From a checkpoint of a small mixture-of-experts model trained on Wikipedia.
Size: 10 layers, width 256.
Below are experts of layer 2 (counted from 0) of a mixture-of-experts language model. Rows are named gate (a neuron's input weights, with its number), up (a neuron's input weights, with its number) and show model dimensions 0-255. Each number is 128 + 32 x the weight over its row's rms, rounded and kept within 0 to 255.
Before each expert's rows: a language model's description of what the expert responds to. This comes from a sample of Wikipedia text that the model never trained on.

# expert 13
Taxonomy names and entries. Pieces of Latin species names and field labels in biology infoboxes, such as -idae, -ensis, - Genus, - Authority:, synonym lists.
gate0 [ 97 103 119 126 141 169  90 131 196 141 152  77 136 115 161 122 151 139 112 127 117  95  83 132 125 154 100 134  94 165 102 174 167  56 185 110 167 124 177 134 113  72 143 119  98  92 127 142 133 151 151  77 127 146 156 169 158 118  78 110 147 106 181 132 103 139  92 158 186 107 179 151 168 167 109 148 124 118 166 108 127 111 152 133 141 167 144  79 124 110 137 137  29 115 121 100 115 127 118  93  92 174 103 130 109 204 139 159 134 181 144 146 127 144  85  91 151 116 136 129 181 132 163 108 142 165  71 160 125 146 167 169 167 139 113 142 160 151 173 117 146  83 164 119 121 160 110 127  68 157 116  95  98 151 147 128 154  96 142 152  64  94 190  41 175  71  94 120 124 167  97 104 148  41 140 101 111 123 155 177 120  95 134 116 132 102 160 107 123 126 113 145 135 148 128 165 122  57 155 177 116 148  83  74 128 121  97 103  53 104 163 103 110 168  96 156 142  96  97 153 113 125  83  51 145  78 104 126  64 114 107 143 126 198 167 146 178 143 129 179 165 128 180 165 134  82 146 122  93 131 137 135 118 106 124 177]
up0 [103 144 146 146 182  84 104  98 107 170  89  67 174 109  81 101 103 159 168 101 111 109  94 151 146 116 162 142 162  80 183 142  99 148 160 160 193 124 147 146  85 114 177 138 125 151 120  70 110 133  92 164 154  83 164  77 168 139 138 160 164 132  77 160 113 204 178 145  57 121  59 145  63 103 132 109 120 142 152 219  93 106  84 101 136  83 158 199 134  85  55 103 107 164 111 149 104 135 180 176  93 166 166 129 146 145 162 174 134  90 135 128 114 149 165 151 128 173 126 129  97  91 129 157  55 196 185 165  90 150  90 110 147 137 111  98 158 184  96 143 125 120 133 115 151 178 166 145 176 126 144 165 174 120  76  68 159 156 101 139 152 179 116 142 115  91 129 159 117 104  99 150 179 132 143  88 144 129 135 156 171 179 101  91 129 119  98 117 141  97 136 127 132 169 152 127 122 165 138 173 149 155 161 177 101  94 200 120 131 155 174 159 109 104 163 146 151 138 131 141 111 176 110 128 126  87 145 118 134 116 160 128 146 109 123 135 121 128 166 142  94 104 208 107 156 133 132 131 127 140 128 125  95 120 155 164]

# expert 50
Surname-initial pieces. Capitalized first pieces of surnames and later parts of personal names, often foreign, such as Schiphorst, dos Santos, Marques, Barron.
gate9 [138 121 111 144 128 163  20  87  94  77 115 128 100 158 117  48 107  98 156  82 142  85 108 161 164 188 134 145  67 151  82 134 126 144  68 116 182 157  87 135 101 167 125 150  93  78  49 125 157 130 109 163 137 164 144 131 111 126 147 102 145 113 100 143 113 169 145 104  73 173 155 142 118 165 127 135 163 126  94 125 130  60  97 170 119 124  67 138 122 119 158 130 123 159 183  99  88 150 131 161 116 120 111  91 158  90 135 154 146 126 142 113 107 205  88 103 177 145 190 111 136 156 133 154 113 126 109 174 118  95 152 153 143 111 171 150 147 169 138 126 117 110 112 110 111 169 142 152 114 141 125 123 112 107 135 133 130 151 157 138 100 113 157 134 153 154 149 134 144 115  97 128 145 150 157 132 125 124 114  75 117 131 135 142  93  82 161  76 122 106 110 144 176 213 113 107  99  88  96  82  84 141 131 146 160 135 127 178 134 154 110 199 149 164  89  93 163  15 118  70 147 162  76 100  99  96  96 185  79 168  87 152  98 153 170  98 107 107  77 157 155  81 162 139 132  97  37  76 137 132 148 103 148 133  93 164]
up9 [102 146  91 108 124 111 170 156 145 126 184 140 151  65 141 190 111 146  84 133 138 158 163 124 113  57 150  67 142  90 184 156  84 143 155 111 114  87 205 174 163 120  37  84 200 109 172 122  81 117 115 127 146 116 161 119 173  96 117 150 166 140 177  92 181 110 128 122 146 112  91 109 111 113  95 110 128 135 118 129  94 165 152  97 106 191 179 121 160 142 108 134 129 106  81 196 141 142 110  99 138 170 114 158 101 182 119 109 113 160 129 126 110  77 136 115  69 104  71 184  95 112  85 113 137 108  99 117 124 137  77 131 104 105 121 150  60 118 115 144 106 137 149 157 104  76 122  73  94 173 124 132 168 139 130 106 148  98  97 138 190 151 122 154  84 121 106 132 111 143 154 109 116 138 129 122 140 118  96 182 134 100  91 150 204 149  79 172 134 168 148 138  74  80 134 138 162 113 154 134 140 100 165 153 108 146 112  91 145  91 148 100 109  79 164 159 129 198 145 157 137  50 142 136 127 156 154  59 129  99 170  84 126  84  67 166 125 141 146 137 115 119  72 117 161 101 151 167 100 128  76 166 108 159 179  96]

# expert 5
Math, foreign bytes. Pieces inside LaTeX commands and non-Latin byte fragments, such as \cong, \notin, \rho, Cyrillic letters and Chinese or Thai characters.
gate2 [142 147 159 106 106  54 120 156 118  89 196 157 119  50  99 116 120 118 153 196 128 181 145  81 132 142 170 119 154  93 123 124  86 168 112 120 105  89 117 131 164  71 175  40 159 128 133 146 106 121 120  65  60 144 139 105 126 111 114 175 145 145 166  90 175 147 124 121  85 135  35  70 101 166 139  78  85 111 150 110  78 170 136 152 129 112 182 130 154 139  92 141 107 152 139 119 142 101 129  96 124 158 164 152 101  87 169  94 196 179 110  92 106  93 104 100 145 104 154 206 137 143 156 141 138 157 166 150 106 119 132 130 142 130 150 159  89 115  70  93 115 150 137 156  90 166 137 144 131 147 137  95 135 186 145 112 151 175 133 188 123 111  92 110  81 148 132 127 135  87  90 131 121 110 108 196  40 114  88 144 123  78 104 128 145 130  65 143 135 111 108 120 127 108 131 150 160  91 102 106 149 195  88 138 105 105 200 139 115 172 122 187 141 136  89  52 124 129 169 147 133  46 145  77 100 117  93 119  89 117 102 148  96 133 128 115 159 155 139 137  79 106 106 141 109 137 148 154 107 138 118 151  89 147 100 167]
up2 [168 125 111 169  86 121 139 143 145  98 129 119 119 100 117 136  83 139  92 187 173 182 133 109 107  91 147 132 123  78 130 124 147 173 105 138  99 113  57 116  92  79 155 122 138 169  96 144 164 135 162 109  61 128  96 184 130 167 104 162 156 136  64 153 107 154 122 149 206 149 150 107 137 134 145 105  73 117 125 130  94 130 163 108 147 122 124  89 135 155  54 161 152 151 147 168 130 128 142  71 129 140 147  63 125  97 207 100 112 148 115 152 116 151 140 142  63 109 147 201 130 144 135  81 117 203 173 143  93 121 138 109 126 120 170 164  77 115 128 112  69 112 132 127 133 125 116 145 141 163  92 119 149 154 172 148  64 126 152  75 122 149  61 165 104 136 142 152 130  92 135 112 186 131 103 134  94 147  90 140 143  95 140  87 215 111  83 116  91  72 124  96  89 128  84 139 101 102 141 108 130 173  98 172 153 101 108 204  78 116 113 152 119  89 105 131 147 105 166 118 115  32 155 174 139 111 115 126 104  88 157 131  63 178 164 148  99 107  86  84  95 150 147 118  76 169 183  84 124 120 141 168 100 152  92 117]

# expert 29
Title head nouns. Head nouns in article titles and lead lines, such as people, house, district, politician, and "people" in census sentences like "411 people".
gate0 [166 147 133 166 105  99 185 121 142 100 144 111 153 176 200 161 145 142  83 188 179 152 173 170 119 137 163 155 138 153 148  85 152 146 140 150 175 117 136 108 125  86  77  41 112 147 141  95 143  89 156  86 150  94  49 160  48 138 107 147 125 122 131 130 161 131 145 164 133 126 140 132  83 129 171 132 152  87 120 106  71 140 157  79 153 166 132 127 160 133 175 110 120 173 115 127 125  50 119 141 111  93 202  97  97 158 113  55 107 105  90 135 104  76  91 132 148 136  98  62 174  93 123 174 182 146 125 101 134 110 141 109 137 135 113  94 117 152 161 106 131 163 177 108 160 117 136 170 135 151 185 119 104 125 194 162 137 118 166  89 121 109 139 114 164 106  93 134 166  52 156 154  99 129 146 129 155  80 152 135 129 102 103  99 110  99 106  61 162 127 133 116 176 102 128 143 135 158 118  86 112 172 113 127 162 122 118 193 121 120 106 100  98 142  57  95  78 114 112 113 164 115 175 141 109 104 131 139  67  99 108 137 119 122 141 136 122  90 143  96 108 194  89 110 148 173 113  65 139 144 126  64 163  56 138 191]
up0 [100 118 121 145  93  91 141 103 118 172  95 206 115  89 165  69 150 137 115 132 155 149 100 123 124  91 128  71 133  86 147 131 152  38 130 147 161 114 135 137 148 117 143  95  89 145 119 126  42  97 137  89 131  80  88  73 114 124 100 163 119 145 112 127 112  66 131 125 118 146 157  84  87 144 117  95  71 146 189 101  98 146 126 106 150  95 140 109 122 143 112 203 192 124 139 133 125  91  71 167 111  70  94  96  92 107 116 145 168 104  83 142 173 139 130 107 137 112  83 119 183 144 140 125 145 132 160 141 102 133 132 127 122  98  89  40  95 167  59 152 143 173 143 139  80  97 157 125 134 181 157  82 129 103 115 140 113 121 149 106 159  99 170 120 103 121 123 129 114  99 138 125 153 117 120 169 194  61 127 175  92 126 163 127 175 185 128 114 105 123 189 159 114  96 170 112 192 104 126 136 130 114 154 105 147 137 175 102 137 156 136 119  94  74 141 162 142 146 118 134 147  97 165 104 111 137 111 163  89 224 141 131 115 178 128 156 120 122 130 133 120 170 141  70 199 216 146 119 217 123 121  94 147 119 178 162]

# expert 11
Section breaks, table headers. Line breaks before headings, == heading markers, and header cells of election or release tables, such as "| Party", "|---|---|", "Format".
gate2 [128 177 112 135 133 169  82 151 143 123 139 167  91 136 124  95 131 160 109 140 134 147  48 121 123 148 122  71 140 170 138 102  84 128  69 118 139 127  79 133  88 117 146 169 206 171 151 135 165 145 109 151 124  78  92 123  62 106 112 145 104 122 119  80  83 148 179 135 108  95 122 122 164 182  92 131 113 128 152 179 162 154  82 171 161 110 152 178 181 130 124 142 106 134 125 113 185  96 159 115  96 144 163  85 116 142 134 126 159 103 163 110 140 123 163 140 122 153 162 100 156 124  77  85 102 156 174 185 120 118 134 107 155  91 151 112 135 124 122  75 145 124 109 139  79 191 115 101  94 154 165 107  89 177 116 132  94 145  45 143 181 139 128  71 139 146 111 128  61 122 125 138  97 179  67 104 118 132 116 130 212 119 135 120 167 134 120 112 138 126  92 136  56  53 133 152 135 101  33  41 157 180 100 111 127 123 133 151 108 136 168 142 156 129 147 110 181 166 142 121 111  86 126 164  95 115 117  83 145 120 128  73 199  94 190 165 120  84 114 103  79  84 145  92 116 125 180 114 138 114 170 164 138 169 142 123]
up2 [134 118 148 120 156 122 158  85 177  65 102  42 116  92  82 198 111 154 189 121 137 121 111 123 127  47  76 121 112  89 147 168 135 128 198 173 141 106 140 158 102  98 165 133 129 108 162  67 149 166 113  88 140 143 105 150 103 137 140 196 119 105 122 210 143 127 123 184 165 174 103 152  62 137 124 108 157 197 129 163 129 122 166 106 104 151 162 180 105  79  92 126 106 161 162 113  81 139 121 156  53 125  99 162 128 192 134 100 102 169  92 166 127  97 122 187 164  88 162 118  94 120 122  94 154  89 147 111 115 184 119 110 119 153  96 152 127 126 112 115 106  97 112 119 136 129 133 142 165 158  62  85 149 159 154 119 175 116 151 153 128  90 175 132  80 163 164 137 162 147 136 127 138 155 140 112 203  70 158 106 110 105 150  58 122 189 115 151 127 212 161 170 136 156 156 115 184 120 140 133 117 121  83 118 111 103 162 148 109  87 127  84 131 123 129 101 116 134 109 129  72 204 151  82 147 130 137 172 146 121 134 177 145  85  88 128 125 106 171 119 121 132 125 146  84 122 118 129 161 140 127  94 117 163 132 193]

# expert 42
Surname initial pieces. First letter or syllable of a surname or second name right after a given name, as in Bruno Zevi, Emilio Gómez, Matej Dodig.
gate0 [132 120 136  48 136 160 142 120 171  83 114 149 121  61 197 168 149  73 118 105  89 156 144 135 130 106  44 137  89 112 161 107 124 175 174 134 118 105 132 224 157 126 180 118 117  87  78  99  88 114 174 103  97 139 117 119 207 150  86 114  93 110 124 130 132 129 174 130 159 136  60  73 120 142 163  89 150 139 142 116 126 142 145 149  92 112 109  60 171 152 115 137 154 123 160 131 153 123 150 125  98  72 174 163 156  99 121 154 150 168 109 103 137 129 201 195 174 115 166 138  75 147 166 133  40 143 118 103 165 146 154 109 151 126  70 160 133 111 103  99 131 110 137 178 175 101 117 119 212 131 111 119 130 159 134 116 120 115 104 103 108 165 149 133  99 148 127 145 173 150 113 108 163  75 137 114 145 106 119 134 154 139 157 131 129 125 148 137 100 136  81 177 151  63 123 106 151 148 111 152 156 145 120 110 142 152 111 145 129 141 123 194 101  68 106 152 135 201  76  81 110 236 155 111 138 127 167 152 192 132 145 140 163 162  93 155 169 123 131 146 140 142  97 154 118 132  87 162 106 122 140  76 173 113 172 125]
up0 [138 148 116 124 119 121 126 114 133  70  80 106 106  68 145 140  79  98 130 160 121  83  96  82 130  81  36 132  71 128 181 136  77 147 150 136 137 109 158 181 122 157 163 182 122 135 182 101  91  61 123 146 100 139 151  94 116 140 109 155  31 116  94 167 211 124 143 215 142 142 127  86 116  82 117 115 127 126  89 125  85 169 132  93 130 148 139 116 176 187  85 111 187 153  78  66 158 111 128 152 134 129 112 184  91 118 119  98 188 123  91 109 110 104 165 105 136  36 153 106 154 136 112 137  81  88 130 127 163 135 166 123 126 141 109 146 154 138 153 113 147 152  89 153 124 103  98 187 119 127  95 128 187 125 148 121 132 105  90 132 166 166 174 116  73 160 167 117 170 164  89 155 118 124 160 135 114 127 154  90  96 134 105  99 124 112 151 146 129 138  93 111 203 146 132  78 172 120 147 159 128  96 139 121 148 118 107 194 145 166 168 154  96  82 120 186 157 132 135  52  79 172 156 101 134 179 169 150 135 125 142 121 110 158  64 131 132 129 166 134  99 114 122 149 123 130  96 186 127 113  85 165 104 112 159 103]

# expert 52
Word-initial prefix pieces. Opening pieces of longer Latinate or technical words, often after colons in infoboxes, such as non-, trans-, sub-, dis-, aut-onomous, Mus-carinic.
gate8 [133 160 120 149 145 157 149 144 148 117  99 115  62 120 118 125 140 100 106 119 137 127 141 147 133 140  99  64 112  32 147 152 140 118 139  62 143 126 144 101 150 129 104  51 133 133 147 136 100 114 144 122 120 109 206 121 157  16 108  80  89  78 130 167  84 103 137 140 109 129 146 174 150 145 190 152 200 117  98 159  61 110 173  92 121 123 149 108 139  56 120  97 136 108  87 104 184 151  88 127 130  86 145  61 131 157 183  96 128 143 102 130 136  81 160 163 122 108  99  87 163 104 117 196 122 136 127 178 151 166 140 104 103  56 154 109  96 129 182 110 121 164 153 117 111 121 110 167 137 125 117 139  80 174 138 170 118 158 136 159 175 129 110  98 184 134 124 140 185  97 165  77 127 168 148 154 140 121  70 153  79 173 138 107 161 162 144 106 178  97  98 139 110 121 110 157 158 187  92 161 116  91 173  77 123 111 117  89 128 106 104  70 107 105 147  96 116 159 174 121 164 149 156  97 118 142 153 136 146 115  51 129 164 110 140 119 111 101 141 116  75  85 128 152 135  65  99 133 120 109 126 177 141  67  71 122]
up8 [132 105 120 116 151 134 105 120 173 116 114  84  93 114 113 195 125 120 149 137 157 120 129 114 131 109 153  77 112  75 121 150 116 116 147  93 135  55 141 134 102 100 132 130 113  95 170 132 106 131 156 121  97 130 204 153 139   4 157 133 118  89 147 164  78 114 152 133 153 139 102 168 120 117 169 155 203  97  79 131 100 120 163 105 110 114 180 140  78  48 120 134 135 114  84 119 145 149 115  96 138 115 127 121 120 168 133 169  87 128 111 145 154  96 125  97 130 153 135  75 192  99  80 212 139 112 155 127 141 184 148 115 120  96 179  85 132 164 161 125  99 184 180  44 100 128  86 126 113 125 101 129  97 153 129 178 166 156 178 172 165 154 136  93 110 147 101 162 151  95 156 141 104 204 178 103  88  81 135 119 120 196 127 133 149 153 122 107 196  93  92 165 108 143 169 172 166 159  88 165 156  70 127  90  87 112  87 144 119 114 119 120 121 119 112 130 142 130 180 134 141 169 123 109 171  92 113 170 170 135  63 151 169 175  97 137 133 123 128  92  98 107  91 125  70  54 159 115 145 147 112 134 132 110  93  95]

# expert 62
Inner word fragments. Middle or final pieces of brand, institution and foreign names, plus raw byte and Cyrillic characters, such as ThinkPad, Rabbit, ToolKit, Agena.
gate0 [132 131 135 108 142  67 132  86 131 117 140 104 152 113 118 111 133 145 125 146  74 141 184 113 117 109 175  49 131  58  92 122 170 108 167  71  73 190  82  70 167 107 147 158 146 152 161 174 113 139  69 136  76 112 123  61 121 136 142 112 164 115 137 168 170 118 127  90  67 161 104 110 129 112 107 108 153 135 189 196 111 124  99 124 164 144 136  76 138 146 101 116 133 183 147 104 107  85 154 133 141 120  93  90 116 130 168 149 143  85 131 176 147 166 135 159 159 136  77 100 144 104 102 145 138 123 128 164 111 150 157 156 124 155 176  66 148 112 122  98  84 135 136  85 103 128 119 129 138 114  62  90 119 135 132  95 218 147 107 188 122  66 149 157 168 138 124 122 142 115  82 138 113 124 105 176  88 118 171 133 117  96 131 109  99 207 127 117 125 132 131 135 113 178 116  62  87 150 126  90 174 127 130 126 145  75 163 139  91 129 139 114 138 100 123 159 162 146 183 188 170 204 154 136  87 108 127  76 124 202  59 141 139 174 108  65 154  89 123 138 152 161 162 125 100 159 113 127  45 136 109 174 109 127 131 104]
up0 [106 113 154 136  90 160 119 197 174 114 195 112 193 151  97 123 132 112 136 187 118 157  82 107  70 134 156 146 169 136 164  59 136  77 137 181  94 177 175 159  73  85 168 109 104 122 138 100 155 120 138 101 117  92 119 157 121 114 131  98  61 130  54 100 117  87 131 147 154  58 145 142 182 140 156 112 124 125 184 125  55 128 126 138 150 154 143 145 112 112 119 144  33 127  76  67  80 137 151 110 103 140 113 144  92 137  84  23 114 171 119  99  88 148 103  94 170 120 115 119 103 131 112 121 159 115 121 123 108 120 101 124 114 139 151  87 176 126 177 145 139 139 189 136 136 155 131  52 134  60 128 127 105 121 113 125 141 124 168 133 194 125 109 117 163 133  87 148 165 164 147 172 168 145 129 133  82  72 167 115 103 112 180 105 133 103 153 128 128 130 139 162 135  95 130 110 143  98 135 136  75 162 208 178  57 183  90 197 112 114 110  63 105 134  90 147  64 122 115 129 120  99 158 163 118 129  87 157 133 105 129  95  87 147 153 131 103 106 121  81 163 136 128 122 125 139 138 132 133 112 121  66 132 117 133 122]

# expert 40
Name-initial capitals after commas. Capital letters or first syllables beginning proper names mid-sentence after commas, of, at, in, such as He, As-pindza, P-lymouth.
gate1 [139  23 139 160 155 133 104  89 146 108  95 110  91 142 146 102 128 110 110 119  66 156 160  69 125 158  87 151 132  92 110 149 140 213 124  77 107 122 149 119 144 121 198 144 136 108  96  71 132 115 108 102  96 112 159 127 140 139 145 108 128 140 135 127 169 119 203  98 162 151 135 159  90 156 146 160 151 105  90 111 127 157 136 166 126 130 156  84 140 135 146  98  75 146 125  80 129 150 170 163  89  46 111 123  48 114 135 103 117 141  89 121 109 135  95 100 190 146 151 182 101 179 153 111 160 150 106 140 104 132 132 157  80 153 162 144 138 111 170 115 141 129  88 139 156 185 147 141 157 137 103 131 102  87  98 108 119 145 100  75 131 136  88  55 131 170 119 128 160 143 131 151  89 107 121  71 128 135 117  64 170 143  88 149 134 159 102 132 117 111 113  78 197 164  64 109  64 130 200  92 142 145 140 160  94 130 110 182 195 145 103 166 142  96 155  82  90 114 163  30  78 130  99  99  86 115 116 172 170 101 105 118 148 194 140 126 158 150  98 151  78 140 174 162 135  70 130  92 166 133 122 118 148 124 124 130]
up1 [120 169  98 123  69 136 117 131 117 146 188 120 131 119 116 154 184 161 156 151 150 158 133 190  87  91  84 104 151 134 145 134 109 128 130 107 151 139 167 138 131  97  85 111 110 155 158  96 140 130 137 134 199 129 109  89  89 115 178 141 112  84 166 137 145 144  67 126  76 149 100 129 177 110 112  54 168  85 139 173  96 114  90 136 144  87 100 135 144 175 145 149 138 121 123 141 130 136  80  42 148 223  76 120 158 143 124 195 137 166 115 115 115 122 122  98  59  95  99 125 187  73  92 159 141 119 129 134 133 112 114 147 195 152 100 112 111 140 129  98 183 143 162 147 124 139  71  94 111 132 135 154 102 140 133  64 166 128 158 206 132 155 172 170  82 102 162 155 154 133 150 159 123 146 154 199 111 123 166 114 128 111 101 146 128 103 148 147 152 164 152 162 115 109 201 157 157 184  74 153 157 108 158  66 202 165 123  93 111 170 116  88 129 138 100 114 137 151 147 172 177 140 130 179 171 151 150  60  77 119 202  98  84  95 152 145  83 125 144 125 102 123  63 129 120 115 107 167 106 123 137 143 113 162 140 106]